Experts of a small language model: width 192.
Below are experts of layer 5 (counted from 0) of a mixture-of-experts language model. Rows are named gate (a neuron's input weights, with its number), up (a neuron's input weights, with its number) and show model dimensions 0-191. Each number is 200 + 40 x the weight over its row's rms, rounded and kept within 0 to 999.
Before each expert's rows: "mostly gets" lists some tokens that are sent to it at least half of the time. This comes from a sample of Wikipedia text that the model never trained on.

# expert 5
mostly gets: "ik", "ya", "iy", " Pakistan", " Kh", "ić"
gate2,176,177,203,210,203,161,237,208,234,190,295,185,192,155,253,214,206,167,201,262,291,164,253,245,287,187,230,251,166,196,307,186,169,177,247,173,168,280,198,179,207,159,207,253,190,196,217,192,186,231,152,182,165,219,308,196,163,197,203,248,209,148,217,164,179,222,175,192,231,155,169,222,173,216,152,81,220,169,294,241,179,273,224,207,207,200,156,234,250,172,181,137,226,234,274,167,297,291,233,189,165,208,240,183,159,213,212,221,206,160,225,173,207,264,166,178,214,174,170,271,213,142,161,179,251,214,100,184,243,158,175,188,207,190,200,169,244,211,195,223,221,238,249,243,177,186,179,225,135,152,198,268,254,205,185,244,178,211,87,246,150,230,173,196,264,205,213,187,248,152,203,163,190,119,150,179,183,183,175,185,218,161,235,233,196,203,190,212,180,169,223,150
up2,169,184,172,257,241,199,191,150,156,181,246,201,250,216,141,154,254,198,158,235,207,184,185,226,236,162,283,290,121,236,150,187,181,278,190,218,144,201,163,200,140,228,217,205,196,213,203,201,128,136,203,255,194,175,155,254,234,181,239,192,231,177,211,142,243,136,255,159,220,261,221,149,205,161,188,153,173,225,166,119,191,224,215,183,180,195,275,226,210,187,183,296,223,218,257,163,110,113,208,150,197,229,156,281,213,131,222,232,105,243,139,212,159,190,224,175,203,219,203,175,195,209,175,261,235,212,280,165,196,215,233,163,186,185,178,264,136,265,235,144,143,185,103,180,194,234,255,242,207,230,245,193,222,198,237,232,238,189,152,202,233,218,169,192,201,203,148,207,212,206,218,207,238,228,190,199,179,178,229,239,202,274,273,144,255,175,270,262,214,199,178,187

# expert 14
mostly gets: " the", " The", " his", " a", "The", " an"
gate3,223,158,234,160,254,158,222,149,257,169,142,268,210,231,227,167,144,247,250,183,166,263,203,223,183,236,210,219,179,125,238,184,201,183,167,209,184,192,216,245,298,192,226,245,167,191,216,153,128,233,165,215,169,185,191,171,166,214,174,215,202,177,151,250,208,258,192,229,140,227,172,195,234,167,154,203,218,162,204,152,216,186,199,215,204,187,151,289,159,171,239,206,149,244,182,242,168,155,270,191,247,142,190,163,155,164,133,213,213,209,190,192,205,153,162,266,224,242,218,177,174,119,198,217,157,226,224,236,255,229,174,268,197,283,148,194,199,225,179,201,200,207,251,204,252,337,169,219,275,207,162,187,248,243,182,195,266,226,201,266,206,207,110,195,251,239,218,160,198,154,168,165,220,142,269,177,210,182,215,124,224,215,163,289,111,203,262,204,184,144,124,215
up3,204,207,286,165,230,185,254,134,193,132,169,252,217,202,238,160,135,226,243,257,196,238,193,174,174,206,256,278,229,129,225,193,170,140,192,193,172,236,152,200,254,192,270,277,182,185,107,154,120,200,158,232,167,173,188,162,186,124,189,225,285,174,214,250,216,291,219,141,186,263,167,237,195,183,192,194,223,185,176,224,209,188,159,216,207,261,162,288,230,129,185,207,206,217,185,211,187,114,305,150,270,135,158,130,191,146,187,170,186,214,198,249,145,180,188,269,205,207,157,169,179,192,178,200,192,194,217,213,207,220,156,211,131,222,136,157,227,212,176,209,135,246,244,178,264,248,148,202,260,192,169,213,197,229,217,173,222,200,217,250,242,204,166,151,164,238,226,164,154,157,182,203,186,106,230,187,286,223,146,172,227,187,167,217,199,214,222,229,184,158,166,219

# expert 0
mostly gets: " on", " with", " in", " after", " during", " for"
gate3,207,171,244,247,160,211,209,210,269,173,334,259,227,243,259,125,188,178,147,214,170,165,159,242,159,169,225,192,180,194,221,218,178,273,139,150,163,204,227,306,203,162,207,154,184,172,236,233,182,184,248,248,204,251,230,162,132,295,228,259,194,284,172,155,191,220,136,216,234,223,254,190,208,213,271,290,250,184,206,217,164,205,212,210,198,178,207,189,246,210,155,172,197,184,150,213,209,189,211,153,193,154,165,215,221,243,139,212,161,185,138,194,226,208,207,192,256,199,239,230,198,248,227,208,230,215,130,195,207,147,189,78,190,200,180,180,196,270,181,158,192,167,147,258,96,194,188,252,206,176,224,180,188,185,206,181,201,258,185,230,188,197,222,241,195,175,173,133,195,220,233,109,182,246,271,196,204,118,171,140,217,175,209,211,180,234,124,267,183,231,205,142
up3,169,128,234,196,188,174,200,125,231,232,107,154,201,160,248,204,152,224,199,193,181,179,263,130,216,255,186,225,272,164,215,275,256,161,223,277,170,246,180,203,223,252,160,227,255,235,238,157,238,231,169,205,183,216,210,185,239,166,182,204,168,156,133,170,237,164,246,158,227,166,178,228,212,188,145,119,216,220,264,173,160,164,248,204,191,241,226,236,203,138,231,296,158,184,227,197,175,205,125,194,163,250,184,102,142,122,160,180,211,205,207,246,157,188,241,162,155,235,106,210,192,189,139,174,220,100,196,219,254,213,201,279,209,199,249,242,224,137,224,184,235,271,220,229,218,190,159,130,153,207,177,209,251,231,219,217,169,151,229,236,245,231,193,179,199,158,254,173,189,176,238,221,188,198,157,196,169,195,182,262,267,226,192,204,196,198,230,151,268,218,248,284

# expert 2
mostly gets: " film", " season", " game", " career", " team", " album"
gate7,192,216,236,149,176,146,213,143,161,145,235,218,259,193,184,230,223,168,248,254,247,192,194,180,272,146,191,238,186,218,241,187,307,228,148,195,155,174,145,214,217,238,259,179,183,199,141,215,211,159,221,221,175,132,203,220,281,220,177,235,165,257,213,209,185,237,198,205,183,198,199,144,118,186,173,192,130,94,260,248,267,220,170,164,292,172,174,131,205,191,230,194,142,172,289,171,167,207,166,245,231,185,114,127,150,261,161,263,243,183,183,240,231,236,268,160,209,251,118,175,204,222,183,215,161,199,181,192,250,162,169,146,329,216,184,196,162,147,204,185,187,220,174,190,199,222,166,257,213,227,188,222,163,153,188,218,218,221,245,267,224,218,252,198,234,163,184,199,199,118,207,276,148,189,167,226,194,178,192,198,211,133,236,224,172,152,216,239,206,239,205,195
up7,238,188,220,174,204,172,217,221,185,185,206,190,215,140,165,190,209,289,134,129,193,253,272,119,172,191,193,235,183,247,190,136,247,151,211,234,137,171,223,261,203,209,257,220,206,268,224,168,144,233,133,215,248,261,207,178,232,188,243,158,205,239,248,232,222,157,179,152,140,184,183,177,219,278,135,232,225,230,152,183,176,156,262,203,152,200,244,137,165,201,237,214,233,268,191,284,246,184,185,245,172,155,231,176,254,240,148,190,264,252,103,126,220,175,148,158,182,201,226,254,212,204,198,231,193,194,188,173,166,244,283,216,163,160,219,183,228,142,142,169,177,218,143,191,227,293,163,103,139,202,236,265,181,244,162,192,215,218,204,211,97,152,216,261,204,221,204,173,254,206,174,155,229,208,160,183,245,157,152,158,210,228,210,214,223,196,193,221,221,258,206,222

# expert 3
mostly gets: " con", "\\", " \\", " pro", "{", " $"
gate7,243,133,192,227,172,171,213,228,277,222,209,176,220,201,234,210,194,184,233,140,171,223,130,149,205,153,289,143,139,185,227,147,239,185,225,230,136,164,143,201,83,232,166,193,163,203,203,163,155,253,187,155,241,167,184,187,200,276,226,225,172,206,149,150,248,179,141,200,176,158,208,170,159,175,249,228,170,161,203,189,286,255,154,245,149,226,245,213,182,225,220,224,248,212,189,249,211,217,208,255,233,175,199,246,255,169,233,229,172,274,191,185,159,226,276,187,200,197,148,281,185,202,294,147,205,197,202,154,202,256,203,220,197,200,253,234,124,223,233,208,202,180,132,296,175,248,227,156,235,208,175,209,136,283,266,236,195,209,204,186,197,263,150,212,253,187,198,165,205,215,225,210,152,224,211,154,258,203,254,159,274,222,173,164,210,124,241,229,136,254,151,194
up7,124,221,249,185,170,221,171,97,147,201,228,245,179,188,154,184,181,198,171,212,215,221,245,298,177,196,108,220,193,142,163,179,216,246,172,208,250,155,188,187,241,138,212,203,209,173,203,178,197,127,235,192,179,254,158,178,188,183,185,182,187,279,268,240,176,209,256,208,191,174,151,171,182,202,216,230,267,230,175,148,159,166,186,177,224,240,163,159,200,119,242,162,148,171,164,201,175,138,186,159,258,211,269,158,201,210,143,135,268,129,221,198,218,154,117,149,185,217,221,117,213,226,123,255,150,171,253,217,177,150,120,183,170,230,191,192,221,201,190,170,185,221,197,156,194,154,199,228,186,252,199,184,227,151,175,123,224,243,246,158,136,235,270,182,187,229,175,177,226,231,151,184,199,164,274,249,230,167,205,222,100,194,203,271,141,158,137,178,195,229,254,232

# expert 9
mostly gets: " c", " t", " p", " f", " h", " r"
gate6,259,249,195,250,206,196,202,266,201,269,274,202,194,92,206,199,232,209,276,249,232,266,186,192,81,223,246,137,194,156,225,157,190,202,255,196,281,244,202,162,222,257,185,152,171,194,237,251,157,176,205,223,263,172,121,243,225,190,144,256,200,207,192,213,183,185,234,249,202,232,217,186,179,179,147,235,170,277,226,177,257,223,149,231,196,232,212,172,173,231,232,274,254,193,235,251,238,163,209,224,263,272,192,182,230,181,221,215,138,289,152,242,203,228,200,172,228,109,218,162,185,154,171,287,256,168,228,180,186,174,183,193,176,133,159,241,194,231,224,229,185,199,276,214,161,203,194,199,165,195,168,171,165,142,173,209,203,198,250,245,198,225,155,270,205,244,230,161,185,167,232,260,208,210,232,258,176,218,211,167,138,175,195,186,184,285,189,239,174,179,143,287
up6,239,126,159,174,225,203,194,180,209,216,217,108,202,252,263,186,233,199,192,154,211,195,275,193,234,208,218,261,180,231,196,242,206,204,127,211,219,237,169,178,199,129,225,224,255,240,136,218,118,210,150,133,101,201,264,167,145,250,259,216,105,163,247,137,197,213,202,175,184,218,164,188,217,208,252,216,138,154,127,143,245,164,202,219,131,242,178,153,170,238,142,225,228,184,220,228,230,257,194,164,156,171,188,193,237,192,186,218,194,154,239,196,216,234,230,289,193,257,218,212,177,187,227,207,184,257,152,261,225,177,297,193,166,182,225,210,125,123,190,194,253,197,92,187,177,189,157,230,157,203,216,199,196,201,250,175,181,184,140,160,174,260,198,166,248,101,248,139,232,211,206,195,219,253,188,192,250,234,227,162,263,241,226,218,190,189,243,192,227,202,195,121

# expert 8
mostly gets: " ==", ").", ".", "\".", ".\"", "):"
gate4,184,308,208,193,126,169,177,235,204,107,205,221,235,218,209,186,287,185,215,203,160,226,233,194,252,156,208,260,212,196,186,220,220,196,232,270,216,200,172,239,242,261,263,224,170,166,189,193,204,170,186,234,187,184,244,189,192,218,183,204,282,209,184,100,194,197,221,190,262,241,210,180,245,188,168,219,197,215,139,142,189,279,157,207,260,184,188,208,196,236,197,171,275,157,206,157,201,152,156,205,178,181,156,145,130,242,217,226,164,198,227,102,88,270,176,165,151,254,192,188,147,283,174,243,246,265,200,133,211,140,232,177,224,213,183,257,205,265,214,145,185,179,231,233,241,136,207,224,147,247,195,139,167,308,299,212,192,182,203,157,186,190,211,175,240,231,188,244,152,141,173,207,173,225,207,189,91,220,178,194,178,203,229,182,178,206,201,178,165,205,183,252
up4,184,233,143,227,185,159,166,224,210,169,234,203,123,212,86,182,191,140,203,205,245,194,228,133,170,196,237,211,239,229,231,178,211,81,157,150,214,246,240,212,186,265,253,139,233,166,245,233,229,172,193,189,192,123,195,183,210,222,250,199,196,252,178,194,209,174,212,155,185,237,188,228,221,166,159,174,247,211,179,286,176,179,162,228,272,211,206,152,181,231,266,215,223,185,232,173,220,116,213,254,169,207,202,191,116,235,217,182,111,217,209,206,126,206,160,156,206,191,184,205,147,206,132,165,108,248,135,151,144,180,199,227,165,172,219,135,187,187,263,259,270,158,206,146,270,155,170,169,158,179,198,206,260,256,130,226,192,239,205,229,175,210,213,198,212,223,143,182,256,190,99,200,211,133,204,196,137,197,228,144,193,144,219,210,199,218,208,97,194,217,152,184

# expert 6
mostly gets: " became", " was", " used", " took", " served", " began"
gate4,194,179,236,199,153,148,216,161,145,204,209,263,232,220,252,213,128,214,285,276,225,251,131,206,209,193,206,272,209,236,182,221,194,306,246,167,220,219,241,246,190,215,189,215,221,171,238,187,266,227,188,195,190,254,206,216,232,179,175,238,147,177,228,157,214,134,205,195,151,157,172,189,227,141,174,171,189,161,122,208,198,225,196,168,271,142,242,225,152,202,168,168,187,117,241,135,196,274,267,136,170,43,172,194,218,206,206,164,249,248,245,179,239,172,179,238,265,239,172,214,221,160,180,200,306,184,173,185,237,211,229,198,169,178,238,155,288,232,280,177,213,239,228,228,213,243,213,227,216,219,191,256,201,135,150,191,214,179,246,177,174,237,202,227,245,164,172,222,233,219,238,186,191,180,180,215,180,197,161,206,280,198,196,215,237,95,183,257,205,168,215,137
up4,241,232,261,208,151,199,175,130,215,150,239,220,207,231,167,255,148,211,191,214,233,227,109,232,230,190,159,197,100,296,190,179,200,237,255,160,198,237,201,155,184,179,202,209,158,242,150,227,165,203,203,209,215,149,178,173,166,278,197,222,157,237,171,170,205,200,218,168,179,214,203,273,268,175,186,257,210,119,161,202,187,215,211,183,166,180,184,165,194,196,180,191,213,166,129,212,251,171,285,130,128,116,253,219,241,242,216,190,189,265,185,208,269,144,270,178,151,211,169,142,256,171,117,259,208,213,278,141,185,176,192,213,194,177,228,120,190,215,216,141,142,184,204,198,176,182,139,222,189,209,199,152,161,123,210,217,232,227,274,157,180,178,196,246,254,214,220,216,330,174,200,155,213,148,220,280,147,189,193,226,211,140,217,222,223,194,260,193,175,218,211,158

# expert 11
mostly gets: "|", "=", " Phylum", " Website", "://", " February"
gate4,179,233,200,190,220,254,249,225,190,194,173,165,229,239,186,280,154,146,190,214,158,239,236,196,199,206,242,149,226,211,187,191,291,231,183,206,180,252,163,173,223,128,208,219,282,139,283,181,163,193,208,189,199,172,208,211,217,214,187,144,154,201,171,223,189,205,210,213,133,253,196,207,191,209,234,251,126,150,226,189,166,121,291,215,225,171,250,138,181,143,218,222,161,166,242,190,207,304,200,202,214,192,137,221,244,177,188,165,210,196,233,245,180,220,194,191,159,142,201,230,207,218,208,211,178,222,234,285,221,231,212,243,195,192,132,247,207,215,245,203,221,182,175,227,288,237,224,217,191,188,205,230,147,172,181,176,293,240,172,95,177,106,288,209,227,275,201,183,232,179,248,153,273,134,193,134,163,130,184,308,254,163,170,197,116,228,199,234,220,198,166,160
up4,219,228,210,195,192,254,290,201,197,182,169,244,185,166,212,189,111,181,175,226,227,245,200,220,115,198,188,158,209,152,184,183,263,282,138,182,202,239,166,180,182,180,233,237,285,211,275,157,207,238,184,206,197,132,165,204,145,186,204,170,154,241,228,209,246,216,189,185,152,193,214,202,157,217,227,210,175,155,272,201,165,161,247,201,212,150,197,220,173,171,241,228,222,182,164,205,253,267,225,253,218,181,141,259,211,225,210,130,168,206,224,212,168,163,193,225,180,163,197,228,260,218,185,216,212,190,205,307,275,236,235,256,241,208,150,223,179,236,238,184,306,215,169,247,246,195,219,222,206,262,189,239,148,183,228,119,237,228,207,165,205,117,273,240,241,281,239,198,216,232,226,146,270,220,260,151,176,141,210,249,220,137,173,161,77,240,198,230,241,257,164,163

# expert 10
mostly gets: " 0", "%", " 4", " 3", " 1", " 6"
gate4,96,151,183,188,203,128,282,240,120,249,200,189,212,199,149,238,173,228,195,173,163,172,217,233,203,193,189,224,284,218,217,212,252,155,246,123,189,267,203,165,260,176,181,232,199,119,190,217,191,173,146,270,223,135,186,147,157,224,172,196,228,157,193,165,208,182,187,180,203,220,178,218,151,129,204,191,211,217,167,202,260,291,253,215,162,203,187,235,214,224,183,233,142,259,202,159,198,238,251,192,233,124,200,225,210,169,188,195,159,249,125,157,248,199,217,260,192,217,214,239,149,177,240,157,132,235,145,242,170,190,225,190,264,204,221,258,199,207,213,170,183,236,280,100,269,173,212,225,166,258,185,260,177,230,207,74,205,264,242,202,178,227,198,170,218,194,193,211,234,136,246,155,106,235,194,176,196,190,232,215,196,252,208,189,207,145,187,305,222,201,191,194
up4,283,292,176,213,194,275,136,217,192,171,151,204,190,137,143,201,198,196,214,227,175,210,212,229,170,238,248,166,167,213,204,162,174,154,202,263,150,176,131,206,174,207,270,235,190,242,118,188,199,215,173,198,231,156,164,264,227,195,207,210,163,196,211,226,256,161,281,228,224,212,213,188,254,245,205,166,192,250,220,153,119,166,138,172,248,211,163,148,207,213,251,200,194,187,245,205,266,130,207,213,171,240,164,152,211,143,256,179,213,165,167,290,206,185,149,154,169,233,207,211,240,203,142,192,237,212,222,165,96,260,122,254,180,275,211,253,275,158,235,298,164,161,251,211,176,174,130,185,234,192,243,226,240,193,211,228,169,281,157,211,143,171,184,258,188,150,208,170,256,196,151,217,256,188,219,201,198,156,197,241,164,191,154,251,225,206,238,202,120,181,218,154

# expert 12
mostly gets: " —;", ";", " |", ");", " ;", "\";"
gate4,243,248,219,152,209,137,275,209,228,234,202,172,211,182,219,215,241,242,196,214,271,214,252,161,172,166,201,256,267,202,220,162,179,166,151,261,157,196,207,252,220,195,266,199,176,261,149,258,278,216,249,180,249,246,260,168,176,158,157,270,238,188,296,259,191,228,140,191,171,155,258,244,125,255,267,194,206,178,272,242,145,246,191,216,201,303,203,203,177,215,185,230,120,164,181,219,121,233,165,206,198,195,275,143,224,182,140,218,210,267,134,229,212,159,206,169,194,196,251,159,221,158,164,249,210,211,217,237,186,187,221,172,144,138,163,178,188,220,237,233,176,194,213,256,205,134,182,283,210,177,177,258,214,211,135,125,197,207,191,202,194,257,216,202,158,167,267,218,179,198,189,182,215,233,261,160,160,239,239,196,154,147,220,170,168,228,194,205,231,300,223,193
up4,145,205,216,221,222,277,111,157,142,216,189,232,168,174,172,171,133,163,259,199,91,180,160,234,215,189,175,160,153,205,160,207,197,223,219,181,212,174,221,179,152,188,135,215,224,111,233,192,183,127,211,275,155,183,145,247,199,228,227,154,194,228,150,139,187,185,295,182,227,269,162,162,216,190,116,242,204,203,170,167,224,197,241,126,214,96,219,192,247,256,212,209,245,214,235,198,232,188,181,240,230,189,96,249,169,205,270,113,165,138,200,155,227,187,206,173,198,244,172,211,216,282,224,224,183,169,207,210,212,191,139,211,238,233,198,199,204,141,172,132,205,205,154,165,232,252,238,130,186,250,195,117,202,147,177,267,221,185,194,174,238,192,184,214,174,260,181,151,214,201,203,180,142,216,237,264,193,130,173,202,172,193,177,230,209,156,143,212,208,112,156,185

# expert 13
mostly gets: "í", " Charles", " Gar", " Mart", " Sal", " Saint"
gate6,192,195,138,188,141,140,186,183,237,221,183,132,260,287,209,189,173,165,179,192,122,173,186,136,225,193,222,93,165,204,153,160,145,189,157,235,184,174,139,253,169,152,185,209,231,163,204,135,151,175,140,114,198,228,201,202,211,218,219,228,248,187,167,224,242,180,287,158,130,204,185,191,192,222,131,175,244,157,195,225,207,249,181,225,170,214,228,183,193,205,230,189,160,166,230,160,140,327,125,173,110,198,154,232,203,233,233,230,225,205,160,128,178,245,168,141,180,196,250,205,145,264,227,199,170,179,233,184,165,232,151,196,245,147,152,219,206,204,120,149,166,218,209,218,177,210,245,226,238,194,218,167,186,218,249,177,189,207,273,214,142,213,165,142,247,150,188,187,178,151,168,286,173,191,166,144,245,230,261,224,166,221,195,139,204,123,248,191,223,204,254,245
up6,225,244,246,153,203,127,192,173,182,181,157,184,226,256,159,195,177,188,196,258,168,219,231,167,138,203,164,240,170,204,189,200,239,183,169,245,225,245,156,202,160,263,225,201,195,235,268,201,170,125,188,154,151,159,182,194,128,139,253,179,165,174,195,201,232,184,148,269,221,256,156,146,152,199,165,217,190,164,116,135,223,114,186,198,217,215,132,174,174,196,173,190,164,247,220,145,265,214,214,211,190,221,163,192,215,197,172,217,164,193,288,230,199,178,160,222,182,179,152,188,264,235,138,179,222,171,227,249,241,196,251,160,162,132,167,153,200,142,202,236,192,182,196,262,265,173,243,210,212,258,189,159,208,191,175,102,176,183,216,159,199,250,184,180,243,144,249,200,239,143,216,198,154,200,211,182,334,188,105,106,204,156,305,216,231,230,289,180,199,219,218,182